Experts of a small language model.
Size: width 256, vocabulary 21615, 27.2M parameters.
Training: a variant of SOAP for the experts, 425M tokens.
Below are experts of layer 8 (counted from 0) of a mixture-of-experts language model. Rows are named router (the router's row for the expert), gate (a neuron's input weights, with its number), up (a neuron's input weights, with its number) and show model dimensions 0-255. Each number is 128 + 24 x the weight over its row's rms, rounded and kept within 0 to 255. Numbers have three digits each.
After each expert's rows: "mostly gets" lists some tokens that are sent to it at least half of the time. This comes from a sample of Wikipedia text that the model never trained on.

# expert 2
router:117132135164129147141146120124133121163146114144128138123157133144117147089134138122120122120118121122133128107114112139119134115123098068116133118131124138155141101156129167196099124125124123110147123132116124184125142104139111137137147152120155103173173151115141159159113154126138052135100120152097150142143115140127139111124120155156115121150117135133181156126106177108125169159080159109138131139112131130137123120120061132107158118087160124103113097110121168127142117106119111154139104113145087109125135147145094114143134076216127151106137147118191099099087114149135138144156109094109155161155128202128113119110165110121127125129137094109162120092160106140098099108111122146138161159093137095092119147147126122108119141177148106128126076096133195116145143113105118
gate1:142126086129141102129083108092143144125100113172115197106110123154159152117130077140126140135101175091158141136116135149100132127145139144110104141120110131105126117138132118114146147125158104123157118138137118138094117119101066151172095111137116110142153150092155148060135139069153118154134099136121100117112118097146107112107178107111130149160090112166097151126125099112126143143160143138111130162123120148131190105121126141159128075141152134113151129132141141131114132162084132188139152162102120200125091141152123158113164143107109144130097105122110139170155138091094084118123108118130134141096152148130113099121102167089113130119149112103125137115120105096134126130108096137146107128128136090140113101108140144100162166127161127127185119141129138147148157166081107
up1:130134149130145153151152145103113130100178160114129140115123096065181110181148128109154173119116137172125127120083113141124150129114118128109103127140104168107142104096131155120154133100066126137131091095137146105110123132113129157132128092139170125150070115188112139154114153154147124105125129130095080115108116138133116168126098119147163107099123174102138098134155160099144140136120117134133178086127132095094132169108128159135117158126113122083108131108146124148166101072146174080151161111102132097126126135136129093126110153119143077176135113138134122113119096147143118143131139141158164125133120129116071130137125113099126113118108140195127135126124156107148162103139164121123127106130103145137118154135101099176139142142152148126120136109100100105116072099134158
mostly gets: " University", " United", " States", " City", " York", " American"

# expert 7
router:128116134153118163103093141119113128100134128171124116136132118130120151102148165095173152146154172137122153116166125126124112168117153136127140124140132112150120134120107127114120151135102187140148160155128147104164114129105129140125114101127125151157145117157118149168148106151092124129136128133117131110134125104147114142120089103086111138133142144108111075137126083122111134134132130208116081143110177146157132154133165120145111119114161137141103164126167128103099076135209153127131121090139132135121147071105169125112151107179138139163114145153079126088133104133137124121114184142176117123106116157152140143139139126133110112104107176152133128133120082134221124148173150105129113147156092137112168123091116147108146107102166122085141134131117113135118139123148158
gate0:136114147114128122142152125178119164168118110098160131150137125135125135133147085134115124121096168104135128130120109113141124082147161179123104118136149169073106135102104115135115113156097136133126137137091115113147115124136105157130121120118133131126124152148118147159164098106112180108110175108123088183132127169144153158128138095153146130087103120104111125110161115123162135162096147120120099130171131120106124143120141106156187124141145107106100124113134099127168150102085128098149084088096094098124161131181109127074153132136176123113117120096110135113121103139167078099101086154126138166152152136093121138148090123110115176120147175093117108126179135130132121119125106118113127120131109091126138131078112104117138145174164085135125159121087138159136107141104163
up0:135128118111152097099188110141126137120174129105188131166127101148122147121140116108125127140137119137127109097146107085147116095161115103153109128149175141098110119149149091116105164121102126126133102097114132131147138120172163123098152125166156126151128118129132177160095136134141130084116096104157113121107098131096121150110163143121118084113117130123148122160136113099128151145135138136142136099134130127153113114123101144106154120114141084117107101100158111168173144145124164077169107113127116120143132110109086173105117135146145150136134096100137146133133130159112163095132088120072129197138126151109108092149143123101169180164104181114104154159111146126114115152159095105120125145146141083072149128082182148126090145139167116122129112133136098082128105130114121
mostly gets: " was", " were", " be", " became", " is", " been"

# expert 1
router:094151102136145148119084119099117126117104138108140116114160116079102113140145080063100136133150124118106122112131136142110063120142143162121153116117122117135144164081144132121117176108145127136116118120143154133138158131183083122156123144105111102152106130113135130150135105126152179120150090166109100150132125151162142146178141135133136185094125135175126121108137138084168107138180118101104096128144147121116124144160109129127121100150134135106143116146122140123142112120092087130091124153135093084150134144105140133150121164080141119148132110144130119146163131153110134145069153173144121116105168077131145126130120141119119114118080135093131159177114091092144158121150122162094123087172106073129115103124133123142102126086094108149130152145105152174122137123106169
gate5:174171145098125126189121145109165107145123064147104111126160121134167090106135118114151103149129103120078115091154132141116155101123114138148150171139106080142103133138135144108132091138124141124162122124172129150081161091145142130094128104179168127131138077137151184113147136146123129136156130100138169132133108165131093087131076105141149107141132090088095120135167134122133123146154116139156154145175114108094102090143100128109112116154092124129128099159134136136116080173165110144154143133123137134182102115126101158140108124118119116135124098120145124156144134095129176147116102133113164090089112108122131154105112136094095124137103099140143133131125128105109131120132122105124176096126154173120140123128108127174147103115131150169186131099147118136136125115150101
up5:102121111156120127116142156125135106135164128114154137147160177152121138115135131162119118108134144119122110114136120150139119107137145184155054143126112138131130140118162132129121089109142132099181150139119134132114154148121119095162122099146096158116111151115138099162147156121144107190116099124126180132134192144139077127085145130105123137123161140076140099084113140110128138144109124125147167149102119147164124093125094155137157134116141171105142103145107119155124087164098154144129115136137088176119134118176134158126120152134081076120106168127143154095129143120135140172138104099142129108173177128113111149138148106137118144158151187124111149094128109126120145117158094118149137111104084145138146135104125111170118132128141117135092175161174116105081107172137152
mostly gets: " |\n", ".\n\n", "\n\n", "201", ")\n", "\n"

# expert 0
router:112097121097111120123128144128111124082088137134124114145143119125121128113092110144169085090141134142148141106112119076114127141133126148134117093115158113107122122140175135119135124141201083143141105112158126132111114158127146112120110121121140128070073135134104156103131133158126136137175120126152135101107110159144136159179166081102122127134146134161092119109155128118071145143152091173140113115143150108104121141095142160140111110121144133110163127140109135109127124127123085120125139137079122111161121140120140135135091144032134124125154159119056188138123165078130130120128144158151095123171138102146100135155075123102122148120133151136126126169092131148197122148114122115126108097149109146116165099149126137132157166085124122122159115148118123148130097110149123
gate0:132137102109090131097157086116097138111124125114139132114106124147121113132126073162144154088136160135147159144121166119137141073124091132147114134118083150161129159173113135165148102173151119118116068084153140138131124116134141161135125107113128138130118075153117084149126166181140146104121104120114138121129124083129147133107116081154113194160099114144124109125181140154098110096147111144075065114132124144110078132113099141109100095144121140120141094135095154111157161097141107105113128117104112135120180150095109116074109129094138124106134110160114117141146132109146150118148099107076154098077105165119136100123100122097155145122116151107145098092131136162141119128139126124110132139124124171135139138124135107112104143083135098125154091174143143140114160130141137
up0:092131126096150138119110142115162139127090121113120095129119088149153127131136107110162075137103115104112088094124145110099102116171094144085120091116133121145115130154138178125127109141123116134153172141133148158142117076116121133083103138119124099158102119122085144140130157130123153166129173108121107128082131126129099135136147134097126140163092099132080096096175156120139111124119113172135115078086152089127131115145118100127087104154108159142128132119137170126083130118138123185146100115126102146135169094166127158168106127097121123148151153124084126167146109134166106116063120113117092130136139188139105117137120173101154104142143139122103103154090145142124116164138131122128124128131170130170121146147155091128133116143115143117178097160130109128135077161131135
mostly gets: " Sch", "ă", " de", "é", "í", " la"

# expert 10
router:169149136098152133139111149159116139141152154134132129148099118114148142157170147095150129127132140120133109145161146133131113118116156157134160153139115064139137137099149110095133135129188134136113103158135081147098103142157127124116147127131130115126098158156164105115108103135129179093122122162131080145120131114131106155126133121114117079117135106052106120118106076119147093137142126113125116139122105148119115078101143116168135120127117151163127142120163055128090126152093118112159164124130172134131120076134119130101103145104135157102106091141113172142154151040133123169151164148124113111078128112138142110127131145164116128140101144144102147122122144123169169101101096117110163130153153171122114111129150108152128084143120119105069158118116081138124131139141146
gate0:137139106081134161165133129114127149169084170114084120135161159150130133128110194121124139137104100168145088101102149138116090147156100142112133134109163109148131094141103133132160094157149146132135143081131167120127093136142077093138074106103125108129160149116123115182163120122127108164136148133124135132151136135191182112120090088095136183113098105137144143099133162120114129100110120156105172134121169150168112116139108141102105166128164124164148156148126156105128115095120114120094139131165104109139100132116145156153098118128125151137123136138112105148088130141128143148128137133148103163133122157108105112092087098098128154074101100141110145123154139095134115128107152132121097066119129156101134156125166157139117120162136128126117146169118155118148124135107095
up0:099163120109122090166125076138125140143138116176151142125155160128124103123145120130094124135107145118113113120147129158151134170142096134120127111111189157081099157117160152063118064122123128168113115115136107101147149146119136158101116129134138126110129109169130144105148119149131121103132104128096143161151155167082103151122125131158118140128165131178126105135103122132137101126138151145178114127110135141120133119126095110152137149131126171119113104154134149131093102144131108141146149128145112153103175175126114139100130212126107106159142133148101133119078126102140107093109071170183137113146122118145055119141131130108182140105110129138163086086129122122119114149143099102131107119153135125141147148151097076183119121114145103141131145136093169123148140126125116
mostly gets: "ik", "iy", "ō", " Kar", " Bh", " Kal"

# expert 3
router:114096140161163124156149105142108122056146132106136129135110113084150147131098105143135153158124118134075072105135123094095132177132130138128096121103141063124126148134112130143148121118102095123124130147138090129094113142133114145151149153167137141111100108144153110132114131093112173142138138108128099132117160153155111125123134109142150155125183122118087178113146096117122148133138111134089152144150113100152105147145173144154108103105109106146117145119112123152140165141098147093157115135129101109131105092125109134096092141148107087113125106121079138130111120135108118112107136116128112116159114013086109114159148123150096139116148156141114157136135168123161145142123116135176088135092137124159159107158143114164101089142115098155127080139153161154129145103115131
gate3:095113127143144122121150127137113134165141133129110157107102101094138147130122141147076091170163111137105157074158123108106113114084161138135105148101139125169162162160167128119136123091103131121108148116131139187184115088135149126143137060119075130101141158077173124149152128084140091126100096169101161131119156127145109120097144135148153125141161135107109145113102175119092105141122106123094129146133177117128102147147128152130126121135097103136103146106127114151188169130112116087161124114097108152145116108135120161081121136148089108123055124115141114127092151133143152156136150177097118125138102137115088108095111122126110117118147091136139147128127109112099112131144156137147101169130104157122142139114120156080113147109094133125092123131125104123131095110147140
up3:135112085133082126115141171124073121119142118119133182116114144111141117166121136146088100107153169148147119100135172159117127110121098098169161112137163115133094143127140105123152150141139113142146116136145177138136126125108125122133108129094115095136139161104108099155102114127181097121121113142076157124110128092128158135126168115150136134111129095105172126109118140136060136083125163116097124155098078137165115142120130156140127143139138105102115134110150115144130116161113141096106135140119167108165143138165144101091145183070115131145105121116106070112094129142119105159099111124114147161115091146132135143130111098188115091157114131137132173084107132142111108100109124100126083144136130150126110081130177139126126133125108115105120157149194139134114130120130077
mostly gets: " the", " The", " his", "The", " their", " this"

# expert 8
router:122100143105169115096079163103103130149156133095151111143128121125101135119141158142093095082109125163151172151142132126149144116170117182137104118112143109105138124119169087080121118123123121126126105135135149106093068123147134117166107103126126109123099133107111132111138169114111155118131145144161139164113133122115119154162121123105135091119162120144124204119136112140115092138166095112126106154098139137096134083128172136123104158157190154123142140146148112101097103113153108139133150132119219144131146153110129120108102150025127121141122122133120122154125142127125098144125110153167129143152120021133118148105089134122145145101106134130150136120114123152112150126114119115126159163136123133100151106142135163131146110115128124116123116147114139136117129121134098
gate4:104089158129058112122131140146125119162127134104145131147138143126110152140100118190118102169115090094086144102144087123164111058177140181145122125141150136127105124103144128118094166141128133156128112109149104149132111104116145142117112114067102118172152155073171128136165139101134142150087126093175156126098186093121156170131097124104154096079141109151125107138169091115130118105125120132147080141107146126123139087131101124115150136162110183133098115121127159093126123100116103118111138125110122115120114108145105109125110178166142136138138146182116141115122136145160091114097123091101121140143127164113124149151106153089093125111116137108135125093117096110107142116125109147163144129137165139108126085122111127131142113150165118127161112151119145113099137132127133
up4:105116099140094111104089132097142128064141101129119116121161102137133118097160133140122123128153100143145088107089106171148146133138127148078163131128140124150156083140153145154156105162124126152135122145081102088116101128137165146123121116121093144139120150115130094147154123100108121102107121099078123142177137128145096172097161114151125078133109166178130116137131114125159120128139099149133130115080135139099131142165145111128105154126150120141140132164121132114094145179131122164099146170130145132125084164136146086129085105133155105083111118119110116084150147086107135125100083058123133093123153134094137138112106137156169145127124136094155124159134166133169088105151137139140139100110128085134097135111109094126183130126131115099133106153139148120134108115077115
mostly gets: " a", "==", " |", "===", " l", "===="

# expert 6
router:132210120124104127128159105095121133145119127126146134129094152111145132174117118152140160136111121150103149131119123116160141138163127142126121126129104147127140118115119133128157083138102128138152139124129123148175112148117123106081166131140130159100118111145137115102149169124166084124128124111182110116117142134121123090137120132126153108131085102163150119119144106124138120147169139112137171117163078172132144151136166132112107145099122107133129136145139117144121157125124121141108124142111133114132138150166121145145168105132129123078125109086114166077144130126134144148165088078138118132108135245132144166157125129153142111126097119145080137160142120132094099127095131117178143119161122157107148172087101201176161118106114128138146159134185122124159117132159110
gate4:116123150102093149113160091111132096137107163105130057106131106198122112101145091085134114153106129145143124145120100126163125132095116123114123154157160134134148134135124142112156120146141137110123139109122142163103167139134113116181139159137117097091132108166097098109106130147141133125157141105110157146134112129154132136176126138137117093133112138072145116123088140113142109121148187132141152148102148094106148138114131130122117123114133154117126104160109101140090145165160104144101170088113121119144112121143137136129139145087134127149129174145120114159106128145132102141087129126137138109133131128134113119175166073119116156119116048128145124124147147177136104154180117075168116190123115157149102126129057137112171133139168124177130121114140134112139166125095106
up4:100118121165137101135085082134126124130178100110122121147167093166091164124164148166150141101143133136115116159141110158121111100138127115103144134137136140156134143161074109101124074136141098163131123138143085121134116082075145124139094162110116125141096116128145136093123159143136108114148095145104116141106178103113111172121159161130136124135140157134099136178112150107081122135121111115121148107157140136103156141124151075152111153148122155093130103142171152117130145115122152127143093175161095126118160137161166116138103078116163127120081125162107124136084126125136136150154135166182146117120135125114156156147106186136096152153143134101147155152109157130128152135179123116111143152141123133136135129153146114075100145108095092101131086116128128080138095126152117
mostly gets: " ", ",", "),", " (", "\",", " −"

# expert 11
router:138132161096096101138130147185130129133119143144136129149098146139132119098117117111114117127143106128121103137160110140115189115105176100109111121101124146146114136084103083102120147100144136149132087108133139111124165137128154097103140118137125149076104137088147115107116098138129121143112109133135132104134077168108166142119177080124128132094128125117102133148108153171098129111144135211125179140138166163133113097120083167120141132157136126162144134153129123121134151116121149107127155145114163166128131096131153146122142137174116137171117124156144148167135133125129126108093084138122124124117179080104173102082138132142121195127131115111132148141123138123136149115108138121115153073142127151143117117122067074098139136161128165154161154151093082091096112140110131
gate5:149139137138128097169155128083154125069096125141143151129124065163118137135087108124151120137122140131121118135108158110139129088085100130157109125111152101146132149149111133167142126148147155144133104107155123099112131105082135160109091148140129070097139105129123139121133148170134145105127128153082124102078108086160108110123091164136156112113109115119140129152100121141131169135120079121146142120105097076091141142114176142133120073093099130111167154144182073163142147115142104117089091122130157155123105119134114108137124144126103078134132132130124089086153127114157141135138106165129136117159156148107150120133141120130153164135086111112112141105096109073148136105116106101126178136115116096105110111149109126090145158122123146121122095142142164117138150106191109
up5:152133097085124140148123136125072114155094127137126108135171135106147117110123116133088109138097126149114104140162121133130113152124172107092102127155127111117076118101142082187154090107074114137132135127138134150132133104168117121116135155147144172136095124065085112152125138116085109115109115154133121141109101160100126124107150118124113108099097125122115120153124127113111093146075137123139126137144120124122123095091127139078128120181077067119151128110124143173153138142126109127127143140088115115109104125068124185139127148144113139174101106177145131128091095116155127091142124144085148155138108132102135090088128141123157101142165125152136086121144116105110121174130130092146111105082116106154117105125070103124094150107109145145147181140120148125125146112125109
mostly gets: " two", "000", "10", " three", " one", "16"

# expert 9
router:126090115148119104140122092108153128129139109118089098093152116160124073147119118174107088141080126135151111142094145154146112112131112130134138138125140176101134122177107127139153108142076117122090169127120129114152163118108129159140097112141105119195160114119094132110136073122123120124128127080113148115113121096092117119103099194155127148146099130115099114141128165135144108081097141090154123125109111133139138117121110095152140148168059136107119122114083125187123136135121149167134131114112107145136107142115130100111165134148137133130096133121185107155128121155130135119156161118078141103128120165126132114111126147127147095163147128137122078104134153111046116133145149124114081150115144130176087146145156099160115153132112127129112137137080106119115099148145124
gate0:155140160149107148072099104148152125119111158104115125124118165164131127132151170101182138152118157163153118144116123097137169111142105133114124132169113103160163132130143145130147110116175120145146109151121105101110143154125120143140159174125143111135102147130150151144152126125088118095100147082106081080177166118124120111131149125123107146101133127126137106130131135147113141137102129135102153133161122111150127164103127115123118093150110154155126122116137126109063119056137123054102148082123161111154134122143121156137092137102169114133191070086102125143109092130100102109153070144142147096114138136126137187134130117094133183127122134134116125156101136158140108126167127141119136138137128108134091148160111162121109138122156150128128130135122164142187114161130127
up0:119153114090130155152122107134147127124110141142104153100104128095121146121113091162120118123129119105142117135156095118141107124149097129131131160120141143133097127145154084117095174169148110107100139121136119114106106094117163122129145119183131139152124126142106107127133132164148135117155103108171161104142120144118115097155154110109111131116119089128089110155177156134092091101119104104167125145077141168168146111164086118166129122173131072148143085139166145130165128155127108204167126143137076126129138108108127132134102139116149090158131148154137095142106133109142111099141127100116097102148081159125120110091117159142103061145149120080124149096124114092127126090164143126133100166150164128111126116126131132166116118105116146145131096133117063103119097104100161
mostly gets: " but", " However", " due", " use", " what", " because"

# expert 4
router:148152095134152145085150176150152127145062131109121169135115113124144151136134176101117164150198110096140137164119138105155147127116132146131128182145131091115104138131153111080146153142161150120146127094138121123121102127128173122141138123082103150088139126117121114150139157119134180138134154126136107166139165118120147119131136120115100126110195146116145071128128118171121144139121098110138155112142149084062149115153102111102105150115115096112162094148141131094168120141130151078104137156120109173077162147120104155134061134127112082135182106162100105132135138138149126109108120151173097146122145146131103106142117123103147136150134099099133123124140148158141112133159138122133138126122133143140120120126160142104119120121159169122103122097160128145138139146073151
gate3:132141126129178123121138148156110117065096137138128127102127112123108134152141142106129118109121098127117099155142123093105124103089117113131104116146118118149089083105137091099136131126140143085094155086131114118120143090101150160138129149111117177125133115146176138097153119106144112129140167117117179120131112142082161064140087099115138152124115102171173163117118118124115160153136078055168170121143152124114162098169168184164124086154107114130108121158120159112129149132130143138122160152102152138110131104111107148147158129141098119095151092167098137111131144102091106162148121138108112104144110127153129130126125147108107124129120120155104141131106128106157133177148130142157170119127173128143136153099116185134123098100121146122124169137152108176126114089109153
up3:132127127090138141125091110101109147149134104131117132145176178128112122121170130166128130132102162106149112116145098139123154133122107142145091084100149110143119137140143098126120104136165119130116117138140110169130110092127119148136151124137134158127148150106173126057130123106122103122105089127146089137126136113150138099145166148080149150125123104144094132120132124100138103082114079091152132144154140127115114105152172108136156134153075133171157147133122103096171105116133123137136143126151112123108100103159105107182112120130154128150138100180127157115104137134105117146088131115139151144103179133060143155090126148185106119121157137131157127137167074123160123186140115145133127147139128171160113165114156140126143132119080157126105166184080148139104157099110133
mostly gets: " in", " In", "In", " during", " at", " On"

# expert 5
router:115128131035149118153140146141107126103145129117131148157114108133141127143135105149134132083117121105153131124127113122109140131085110153147127154135119144139095131125106140151096161114152147153106114135134136050092139147133147114123118127127111090093120110155096093113153102137128173110135152146141126132125153104161111135106149077124107115150123125132166134125122098129130121109139125119087134100140109112139129166099145121111155138148148147146151149139124103138091129138091117105101142147165177133148136143132153151140116156000130132161114139124075133157139150116107091148111109155128130107121104021135131141161105107105119140120126149138164142143103130133174113140148110118098105120133119145093129110165120138080156123088114118137112145139146119120087127117153124
gate3:144132151061139131127113160185125113158083087157105126108130071111116122128139104140102112128107112097136119102106125123132147128091149101123164120150126102140168146120091118139101128138118125149122143138143154146158141092077135110158131097178112126142136099157103084108118137115140169092127154152127116143119120121124164160143072103113122118142126119076131091157149096135163091111122145136124150099145148062122186151117177144095142081137127126129132119134139129105114174131107088105116092106137120151165142144130136081135131130101128182179103132128142072125168151178118128084144139137125152080138114138138093075136132144127125141111098161133133137113159127126140122137132158156139154115148096089151117106143084163136121168127150145150105124130126114152138105134134122
up3:105093098178149134098107127066141144122159153111106140159094151138125149132117133162151130109149129113087132156163097156145132122108113131105129139124120115118120113137160187119126154159183148116178129124097130119118069136127131186152129148126108146117173158092112142148121137159143085147115132118117106128133105109154116139141195135134180182139113152144119126106123147139117142145119141101092117152151121163140101127091071118100169124113134165115118154179133124158135125105138185093173163171120108117104116099140147170087118126155185137114163105157135152147129119126127134125120129152126099167114159118143153139122127130138143150136129122116092116139158165109124141136106136136143137150135124149077121149106150114126121127100195104104163094084148136114139128123132162
mostly gets: " &", "=", " vs", " ;", " include", " Sir"